python train.py --num_hidden_layers=14 --hidden_size=160 --n_experts=32 --experts_per_token=2 --d_expert=128 --d_shared_expert=128 --hidden_act="swiglu" --moe_layers=[0, 1, 2, 3, 4, 5, 6, 7, 8, 9, 10, 11, 12, 13] --router_score="softmax" --normalize_top_k=true --routed_scale=1.0 --balance_loss=0.00168 --balance_bias=true --router_z_loss=0.001 --init_std_router=0.00925 --lr_router=0.00142 --vocab_size=8192 --norm="rmsnorm" --norm_eps=1e-05 --tie_word_embeddings=true --optimizer="muon_variant" --learning_rate=0.00773 --beta1=0.95 --batch_tokens=[65536, 131072, 262144] --max_seq_len=256 --train_tokens=512000000 --max_steps=4089 --dataset="wikipedia_en"
Below are experts of layer 3 (counted from 0) of a mixture-of-experts language model. Rows are named router (the router's row for the expert), gate (a neuron's input weights, with its number), up (a neuron's input weights, with its number), down (a neuron's output weights, with its number) and show model dimensions 0-79. Each number is 500 + 40 x the weight over its row's rms, rounded and kept within 0 to 999. Numbers have three digits each.
After each expert's rows: a language model's description of what the expert responds to. This comes from a sample of Wikipedia text that the model never trained on.

# expert 11
router:603551503525556464537501541439400458478559574429533540485477464464503496518481462460494421459440443416468512491508446474535542451458573536513508518564463543513457517543502554466485479564505435514491506479521464558463513494407499573453520478
gate0:432562470538536553521544451513393526495461491458531526518506463441510466440469540528519466474448457474506469482504450449484587502505498476458550507508484531548483514477554572407443420505585517516422488532474490523542470508441462527533546548
up0:563506547444503475456435576548614512500537509528402451461468492538436518540498553511478529538545486475577498408496513556492492461507494532503457495508525481463502482427486496410530494528540556579443524553459515455436512535581537515478469456
down0:489502459534554496485509449440513469501516525501504528504473509571497471531485503545457495547471496502491496500591538425513499503570505507518503493427551463528594620385532537447550601538492493536531527470489510539526470543541515468527540459
gate1:491506547507606546454472491459466573463487469435526485452532523478501518517455510531474482545496589506429514461485496447486500583542593485526503476530508506453438485484562516441527564429570488476528464536495481495563559514485541475421529487
up1:488521535457567433503424467528480613438539471496507472490521535444520476518538491524484460560508512491511461457423569448420510584528551471512485518500479511440475510473465546440487566518596472489505484543555466501492583442462513464492566509
down1:505465481561472458531471564447476484485444468561473468546503488495455424480463540504458477550546551588504526478510520533530480462533522536494502460521526479490520422439548441469523484462560455500485501505522524489610544498564565480522467509
It responds to: Of and institution nouns

# expert 20
router:492493477561535509549564496510406455505612541480553503462418451483472489505449469516508483479490520404488490473533506542506597505562519499494441558533555463483485534533534537475517464522514440497563565540501498477483483499443506470454433534
gate0:485452476458481504507519474463512482579473518475495463483575569510534565480469498439469593503519458443461480545492463579428445443514492497513476527512502551492519501553522548480430460505414526455498490541552462495432515544483484466538506512
up0:508545563497533520522477473461519479500459559513521553506560542468545483564452533527473465445542579466506482572485482450547548513486523515465456557549488518499469485501547450447482496485442555482484475525515496498386493535486538439536477559
down0:462534457473487509472465489461478483556470471505498464530522500490553563497419451496399480453535480534444480491429527519475422494494483507522519477570537479475409561536489467467539497442449546506559483507493583454439467513518540541539447523
gate1:488487515477475500417484488442517553425479507439534460540511554471472499482460515550488499518490567449458405489536510533489456536484427506552438444542521462424491514497471471572497480491450508537544550560500498572512523562468441477509508480
up1:475529534527558424389515503435459549495490464471523450539474502502507494528514490499456457590481475493517492471514416463527459515431427512484483447480496523496449448470499510524513479496533508497478496491481461530518560556466445528455497597
down1:476507541437525545492541472449476473473527456529496477534504514467492486510535491507552505519521607579453521568514482416447563523453480488536502538496595497470421482461511511570483485534515490463541577534511505507502512567577448534569468541
It responds to: Commas, brackets, foreign script

# expert 16
router:452519519565568521470606547442500444469507597501520462496395506476512440521485438483455477477427458491472430489554441516518538482489480545522450577527527518482481485561569534487511475514504496492525507516501482543451525504462491512471417563
gate0:456451477483515496422570551534487461505552531513465525540470515476451479479516483518486474459448498471424508492461488459463578499460530512527493597502503450530478515463521513456585577515447569412514461502537500565493522417530474498532560536
up0:422528482575464558504507545497536446463484522500446484502395441519575545497495481445490499571495552453462510539506500452464456514445530521441493476503537506530511503516508446572500502504470474460448455573516479557493405453477479507436545535
down0:556518585584505465505441500564510516529490402458510504565447571504500478467502468602554437450542528466426522542536505525463539510505500478516437473521494445571496471467463543471516470487410478473494500484533515593480521489393469521500538457
gate1:444555509543482557504499489450462493466553422507471522489529475466513429449509437406449501490487539530471500491522520478477496491479503517460535515460497564407530576475525441507521616539480470393597581465473542505478520476575559491527489588
up1:508486438556529469525469450458530482570519464500571519528530465451511453494548529489485525430500480558525535519502446561508522519440472477528497496520459508501559562452434515485543438491499488508488504442561496534497433540488520463525558460
down1:516441491474510476462553512487518508493492501491506551548468508523487486514525500561534497496484527499458516580466496452482460540533506433521475533519402490447467537519557486465474546558486482489494515451507533508538566466426413526495501412
It responds to: Proper-name modifiers

# expert 17
router:483519510470486489540503485441448513467575538494532502478460441521479483480440426518476509471474513455519437546480450545490564505516503498486460629532533447505477513554585485434465535546523473522552473519465426538505559489489542542495499594
gate0:571478486502478445533538480499409507468562500530494487534444495559527506531559529571529509495415537488498547539510479494555464541508519527424496525520473527523474486485589514470540511493501419527520541506512530577528525526488446475429455485
up0:445458545505506465463468451562487448514487505540538418423554542453528555503471520527474466529527473445523503514463612502421465468514491481503518428553493448452538579541442507527518487536469584435499569513455477395450493459481486467544506483
down0:481451468451490507500470478542503538535505506529497420483494461537494504523456558561442474491477533447471559499461628543449516487510537561470545427529494466485566509470471452499523447545500541403532514504510530451561500472483480534541474431
gate1:499531460438486480451465446437487469463488557489509457507508447473490537489527461582467522553479537534490524564480482539443557375528580582511536477512493519561554516484518453517480554519494506556552483470524473475561473542470499528532487487
up1:432543461548521416499474554495547509487459463374496482507445613543465445577505499490554506524520539549555498455451498512478507509442467524490501518521537573461474460477515510522520484508528465484551456493492509543495485587556524502515538531
down1:555464498435469467503514485591504495495501474551531506445519541452502495452426434492526487463497543487493454516546544440479450546550480446497445490477598492425537428548497451473422459432502511509508517537502480379450524524482502477524572453
It responds to: Prepositions after verbs

# expert 23
router:603562547501536562510509552430449476491532509470551599464520490506506457545489457464495495495491564448508523458525483481528517391559531533474453537531500520465501484507505527521494573532501449521514492450520495520426469571468560587465476592
gate0:508497524436504488540554447483488425500464446494499507481560593485477428531546563457376487486470523461458498529477473560498501500435479400464466555568426558510451467380532463537476536547480516491435571502515561490456515533475467545455534559
up0:463541506491483560529580524465556503439464454509542493498518553463430499544512488488417488446501492476467516557511506467466539514521475467504574508542474531523453444379497511526501539536533467536411575470457579503464542532518519545537558459
down0:557481491522558517485447557525471437504500510530428506528475446432529531458508534540514569535588532416486546502451455458476535464550495441500493518491460569470512517470468499549502550431487462530541504504569517491520469503531496462523477508
gate1:531571489593508523509523540453489648449521448511472571492458534413457569565535498568428509445477463502564512487551505540448530469464522464509503510512524457533430474486582506491547547548491460456522436469524491495488522505569550485542421488
up1:395411536463497496499482457516469456558499490510588413438479507595493483451446568475482539490545554502461473453496536453496457525501453477537479524538484537504538462525399512542477509491525496572511526537544491479497480490505488522536542494
down1:446536512505464455473532469423424497528561479462506489546474462539401465554563562515504487460573546437465535455584461522533474471552518508551563532486505511521395491583501453465566536477462492483532488439469486600496516531485473577472497426
It responds to: Event and time nouns

# expert 3
router:494571517457567529540473506539455395522522502479536545466479486524452486484507507476468477450436431461476492428545488506517518479505543529486475561546557442470459574482521548475498512522564465544535559481474461538422506526437509516484475538
gate0:451531463476504519447525513504450479463516545543481494517499588515485551489488521565481440559544401490517432474508500499493444496533495533468468458439523435527511433478524531510484510519562520468490484496608596555539594455484481418510597525
up0:502474563534476559465529502452509523540485480439462538485516436412479448532520470530503499507463500517491560490504520518474534526545514459614482545526481515535507525528534499531520424510452555485524477493504439534535490498451503503499492495
down0:518462510475439497460487489583441502545487506484423502463509490512510482608476521540538480453528519518500552438579498475479580530502438488433477467520473482495488520485501464483472380451451548469553458542478495498446523516488491539479532525
gate1:454468455455509468542520502491463527518473537465507495498553501493484491544506453505556459454544491521482517472560546457458575476561546503491456588578548597506521519495515476504369482509525447571464582518510526469508433505529471485550554498
up1:512494520551517516480441482491550479484443508477493548431461420533512477516521491511527575524492487454537500422522464486496524497490478497610532477552442443449490493433426476430522488571497507526495595479473565467429499469507574531471509508
down1:503536463532596394516471562440494495470543520476509508504441496469511512492449491484500498497512417496576482522540495479499530504450514449529458578499423477518460462414439513399530481481523503497517476493450506470447501538507592472545501548
It responds to: Digits and numeric units

# expert 10
router:528520470521542566530491545451469428419543491490498453487453466460468442588481473513411464435447528476526499500566439566562495467546586582488406526524497486503512495483525517436481554544545466530573504503524454518454582562502489502391481542
gate0:503448490576545520535475541467499512518499541552544443491478430433512459544474414495419490486518464560508515485440480562543511602505500508467547516485498469519556452465506551513489525528567466487536532460573504486569503467552498502532479487
up0:440414547565522462459518558531521521513485505601551517489437493519494491518445488520527519487493452546566560406497472532573524497531488510493463381510520542459469428536511596477503443517590525535437457484493451506497471503493530517471498464
down0:529449469526529491423501551477462466484466450472427542503549516501515501479558500480495521531547429563490501508528481489492488558530509461478506542483475492475532557540496479452500496534500544455512488508529446533494589520529567475543546474
gate1:474460478509517520580523464492491500475533528506461495559481471522512485571507456490526478571527455503554505445448487507406601470540489517526470381468440510501490544511414530462477493467544514508478574496448456544478490531483531513465447493
up1:494517488520532550518469471532543501445458528445500538469488521472506479439487543484547503495521456515563481433517465513530551565535424499522516426447606489506517525530495533461531515560497399486500468420508572570452468562485509526490425457
down1:506448519472562516436493432557481557511492486460458490482480438541519502520538479513503428456492475484493554558502506457466475591501591509484493504508475474569462451529527561507426526522511451505483483450468495453450512457515524431560479496
It responds to: Capitalized heading nouns

# expert 0
router:503528505538553514474584566426464469458547556438509500489496435513504417495461475584526479465510529473486530489552449538538547489506593511459500536500574481467508499569545476440507515525552478522476492496462489506507498483500501479411489546
gate0:561520527575595533522481549543422426510497497492471515487439482421416474470483556547474509555486552490422445472480548457500437501483470480466493514465423508529536537517542536511527488416474536504531462515485545524498545520472511462464494487
up0:503477493497444454475452503480526496510504521457584479475565442535515550523514504514485528533468481543489440512428480578471449594522531437532434467524485476568520517523463435583443499526535506505505577502559497424448444504538472504506510405
down0:511492493501432531465423456442496527489439476570543544536520517512506527533500483484490466431487499514480522441423541508454553515487564427537421448519438540485454459457457514378464452524487495442507521459476479474429527514523513530484536498
gate1:435429485568492505500442508519496532466493430502496543517498503449544539498482470454545449525500508495530536525430475499549583527525466528510531524532483495532460409518415447544507506556482531542484484601468493493516518497512520438577471465
up1:555540438446502479497555500511561512470516531495511484526470450489492501560403498507494491502428531468454496477523522491506446442574592440453467472486522554499479527470538539461513557581547451508515484489475528504511562505482410495493476508
down1:466502527546419556487511503562495557433504528550560492497481580500542485550484575471554524575534438529557520522516527479538481500445501496472502544490574514489482412505464436530571508475475595474533501527463522540467492453460495470535553530
It responds to: Name-initial capitalized pieces

# expert 26
router:519502531482593504482531542408468462477527471414518558534465490509492497503478442474468459496533517450542496490536508527516496488513566444517460523520513514458494463525543501472496477532474460534477535467475473534492501542455564532462468561
gate0:481504555571545524494558548436426530530552436564533423486511485555553521442499496489511465427524495504468505517499459485525491502565573536436524458500460457492518486452452466432420564501537542504513497469489495575553474550522404498477448512
up0:517499473538462507530496517470434495498484527492559485453504494484501599456450477482525513489521503456570498567472528530435474470465542440538446562421449559472511516548560511528488514404542503553512461529519510509484515503598604415454477496
down0:535521554429489467539515491539618534453491528538511478470463476542502438510496530525533540431495437547532455600550490491516503545488530478518467503522502485512510495514454484463542476565501387481488488501512491424500568561487520621521496509
gate1:565472494576540508517488506465492539483537468484504576517441486472516422549509458479528446448495512511448471456400481509552548487570533483473468443521531468459503480433548452484545484415521466554490486518509443432524513567476444570569471554
up1:499425472557462563512555485522506509501545457522465519500525483436493520462543464488490509489514459490522423572556501425478562441584481514515490553554449493525418575510583461511516420479464553481541534490527443479478442573465449460508538583
down1:517537490457542528506472492516519493473534475501489489529477553516477482473504429505514581567436545604530537586482482471508576405477528535403491532516522462511508556504559510462512532522516542464622540510516504485532470390502524527539588445
It responds to: Word-initial pieces

# expert 5
router:541476514509542468485505517515520430480521569429516522454459481544472446540486474504477470430517519432424508424518494499505616422542525508473494498502527445507468567492510517429466462539503440504562513430451481615461517494472482513473497532
gate0:511555511517449434453570539417485493438559488478490484583494478548428514532487524486455497507517534461497511477498460571484510478511535472403490441454490545481445445501487445476488504486491511419479488509437470452458529490504491513502517629
up0:467568462540502543458527466523523472536522553543501450460493506545492489450480550492481531499481447452495573605578512554536494539501472465492545419524511504529487469510498508514522458507524478530488529546457465467573514531596444415542474465
down0:453559568420527483439472501540501417466461483569512496466446541462503516468472600503484529433529513453507505499504519526455512551539508471569535476550472528528499557538504482453529468579528432441532502523443531494515476552507448463490504473
gate1:553460441534450407486533467513477508549529516447514458499485481483474491501497563455562544483453577521440523504500449474473557578502489524473460440483458486540461395468509445496480484514491447469474462448479450490455529494503534499450502522
up1:440511521500537576520489493536544495453477488509430566475529560508458488523522482570448503527599446542494455518473496519460453514470538501482552526514567493481471543530459542396564551482518500538530524574495531542509524488449466547523571489
down1:523508539438531531464532460480469515412513470466518511605479471468546491512510503455419494560379554501455427502454515513484466522486511514497503536453571504547515472497550554547518526462487467490511460535544479519506529515518531420521449511
It responds to: Capital letters, digits